config.yaml
normalize_top_k: true
init_std_router: 0.0141
rope_theta: 10000.0
init_std_qkv: 0.018
decay_fraction: 0.669
doc_mask: false
Below are experts of layer 3 (counted from 0) of a mixture-of-experts language model. Rows are named router (the router's row for the expert) and show model dimensions 256-511. Each number is 500 + 50 x the weight over its row's rms, rounded and kept within 0 to 999. Numbers have three digits each.
After each expert's rows: "gets" lists some tokens that make up at least twice as much of what it gets as of all text. This comes from a sample of Wikipedia text that the model never trained on. Tokens count by the router's weight.

# expert 10
router:491456520457507486430623520561534447478459493471486542438514573597530456387515476563531562549566454500502552471556536448435541513500474381445446455527447500603620479530468583452434522486550421496441464486528512628495558435537466518542547507451581438583588554493486476547533449532479518469552498475528558599420532394494557576474479535476511512529529410495440424454446499561549534492511487486381489451447546499462553501512511472488513452521512452562492481482418478506464410445541474672532464495443512491554429489510492456442505395444480603487520483470446489503500495475468503527491582459401444552429441480456435517489475504524469533504410495520471530488522523468558479541484538498483501437571474511498615480472451538493469581580490500526500483524403423521481416363443576
gets: ":", "-", "==", " ==", "N", " •"

# expert 14
router:448575423505508545483535479422470457411512499469521534566493463506553488468546512534498426514529457504526494571501487492511529489586452502429425484530555557583578509427569491509421476512497417484511603492516424443550557453447577440541480529484534438475559501529509466553536522481374436575497492472493470516515455524442473454437433532448516515420547545379515465478533498487543455414541614510558555402527474478516540572670501458458496460551486503518452447548471529500565475492460466614525523442472478463397509437458471404497462562506499398577480501530501566561465559536612480489497479516514465516380525621460481477474583509540490506506533546486536515627462559481482485451446438424493510474632517469526534480484452529504473456388513396433516514522511581558545534564517426
gets: " of", " a", " in", " to", " for", " with"

# expert 1
router:560441548491438539533520519438538485470539552495512525500505514533540548535459552499604446606553462504504366521372533479461435513622505476578515460510560518543431512547472439536401532523476478465543514537527549540559486543441586503557546475377535562592437497492539410488533424552574513526513495479595484492445404460464440519467541486468459462509555479478495523527463456474583557514574546519453372453468443539460440459530492560473409485445530455559563455553561593527509542518427398491552501495459531558460489551450561537436477406498492501487554538461479539561492524484540565406520464509494516526461503515481462550494536486537527510554505477515548581463567400623590507382530429408497448512562488453598496496531496558556526438411544435470450515450464529509516543415548464
gets: " and", "'", " he", " it", " He", " which"

# expert 7
router:538575569561482539500496520461500487383466476434547442553470489490470431576571446530425418459558491521489548516475551492579490499513458566531458542461510391526503563470529344527483498517505480574560548484559543517527430545482576593507543495483506462498440508518488489475613517494454502621549488482461528489494471494475529524489386572471567569516541540433448431474555489527551456501528490469510461419511463564553413595455518473511490500398500506549504440552546500479452466482381429525533539483445503517455590559507532467493526488439511527594573499476529421510509597453525437411563466533530470539425547555473551483479519419549616511517524582418570487556530550583456492513512406511555436539519574449552526527483502521493497579503604492371510525509503581552576453450544541
gets: " in", " \"", " In", "i", "a", "In"

# expert 6
router:474481468506478519475535494526626456469581537521521445513516503563498525491539481522549460561444531431511549592503455543490480569538484543463483484452537548455476550502446529531507512569453508448514576463502569528522505538442571472484440488564526500561507482586405454572464433525570416570485376493504466556446454498504609549504484491530553526552523546446482459449529491407576537525524466450413576548496527587547367490494470584532587477518553572585573450551433568560486494576455496588542506489534552492506498434444482587444497472490591471437477473441561493449438560465500462542530460522498568496446519542533458555440597459482439502441479443510480524398466525482527592440485410544459454551523542506555435553536510460525479534423496531414512523428530460521558582542566555
gets: " |", " the", ".", "|", ")", ";"

# expert 9
router:533536484542485510483572543465557478377517534495467523502390588463535554516558482547460467470472534547496581500502561508476508529597459503479528430505470567415455541471498506525484496559540477467359539389489523413526485575505578576529503494537538582462607420582439430527566526543608492499519492479513500487528498407472472563464469540570457545532518587447445480465458379573493502439432521445550508425490518567394454490435532502521492520476512488493496418578521575485533527528471536590554542525501575457481435536552547424462563615501429490560531487529526517516520478511552435476524509534578525489453458518524446614484502585461481479470528508455480573511497564567513535449503496585478517518573521447624566606462468504540384522448473401546512524510563561542491521595448488
gets: ",", " (", "9", "8", "\"", "7"

# expert 2
router:513528493449428525470488479396566485438496560435605510448430587460505524624552580515482425498614445620459468568496445507539405524550457523459458582556495554501593586471475491554520551613505359517505496433480519491526519570479512633468464472527462502463583520487543300531513548501580520609442514456443511426533453473465512512509538497461606486590465512581513453452465468606491541461395567493523453560431520467489485564572470494575448442624509528499564524529445467539431482431484523566477500395536578485481469540458528615485416486517436475557617501477536491596555490428573406672543512410524490542541508581449496512479416432550508459494531519472579518530579480472564530607465434546536529531563421462535511449438518546506568534459527441530516526536509547504478482483469530
gets: "0", "5", "6", "7", "8", "4"

# expert 5
router:440508486549520553494540470494464411455508537508462511570479734508494566508476489521409434493549441548433608474540538400528510438553485601386491463491466488475479511509504488583548502544548528460493566476482570537574535491528519517566569577510488576476460518482459503559499493544546497532600487471529443474466506452477504510561483529439578493532470492510551505408574511447503502506507551579500505473462564481505494457442524426536493478476554544536512523551542531455532493471467565466488511424533447463443584484571552440522465463490505522474623540486520387525518507472542489476534487546509522521492416496538520467479522511485527549446521516367487532522510435489556508487476505503490544479477492500530458527429438538594504490464538472492456501484487517499458528420426437
gets: " ", "1", "2", "0", "9", "3"

# expert 12
router:448529552480511489519497507413487484504515553438484489564540554562477481498513508533530456480558441538444481508448459512644538526516345481518445568607573470581539521545556491454425525481438482516396531506449523548512509482425424449463553498505524479571506491442525444584489539484589481539504505561524539512449523438504493561424620532552523477537543524501513493457479384580506413452488523529517516472563501495477523526435464468529538582531465538560552500589458541478496490462488459534488560476448557474513552545521524529376530555479436463518501484521470535492550538623549480571488435441508409532420517578454532521489481588508537434555562522559542492579529454468366484538573399569469500517538506475525433545458534450524485464490507407436500490509490452514503538509549468
gets: "\n", " ", "1", "2", "0", "3"

# expert 15
router:502442485532483524542558496544457458506469499457516491401461514411571473429403455527523511510541513533551459474559509575528497510559445499479448533425638543548530628585520487476458481566528432480457506514464551513544424574401450543548497501577477558461425528512477497492483562433497522458490452446488486530503492506478578493508550478455480554537521492419503462440488539543531489461495505586520605462485524457439503458512492484535581478514498568511545446575452451491550487486515482551515440502516556444531513562487499474481605566450498396462471473479499475460576465597412491462466525483546610471504544504434468548479402479440564588530526557491539522493433464544524468509512417534509580391475588492571436505471434462450482517506507442590490584546524512484502533531516534
gets: " (", "–", ".", ":", " –", "/"

# expert 0
router:515575383391501478519543451433471380459459574489520488527531539561548440516547530584424480512574503582480452525473492479495498601568457534457497496508587505510454496435471453555499476552451456498513511477391470426476479541493519509472519415517602511550484438462429512487457501510535516501582508441550506480555542437420505546381532538419513511577563506460456482467488440444437551500567531481574433354539470625501472545547472556520507485484511478489542534522472600555494431556525485576528456476482494415363395541443438477575532465536449407458551495527539455458499507401435485525535565512465581570420471550534525521442546517501468432597572409505626545479511509523468554463465486489556434532510526499597543535473502483536403549546583467482547610490535457571506521455458506
gets: " was", " to", " is", "==", " on", " were"

# expert 13
router:416444427379573529546511423390475486527480528434446507510506556522515495508379450485395496480523522601498515544457544566596530539490432501525535493475578522499466489439528483531498472570399502474540496542536578503466497551575457502483505489577494559497480504488543496543523566496559405440591457580539478512471513498561599494496405579464432569493505528473457473369424533471547559481528548587487570464408528494544487561459517495494565433528550472504446507547467467417447506604516529501562566458673423455501505512471519475426498476410522348514469501469500442524519528615521476565525473513541459532536503504515450416368534492502531557539534475562466543433477560532428468527511483513446500459507565442457574521443516507531549485600512520512439507516471374533505472506439520
gets: "-", " T", "===", " N", " K", " R"

# expert 3
router:435442439565461516389438453457507478426452471446504484623494494581545622481612525541450450474471467580542438559524464456466510530514483546467493458468595583575517447494514416376537500534498464402535505462466466509554465585457477517492574549538504504501554527583628459619494437502552585450535485536591511519520674523496442451539536487492556488521491559357562511516507420510495503511526578485468588545365484530560405558413485440446493501503465449514520541548507524511502359423478502503506419374484522464410485503514438435437552404454561457465584447515543497491462499518505469594502482544398459493499450527532463508455574595502460490513453476456522597442447547579567572523479568455458431530591437397462477618476389458566545547539500427482478464452523520624470587498561520
gets: " the", " that", " The", " a", " his", " not"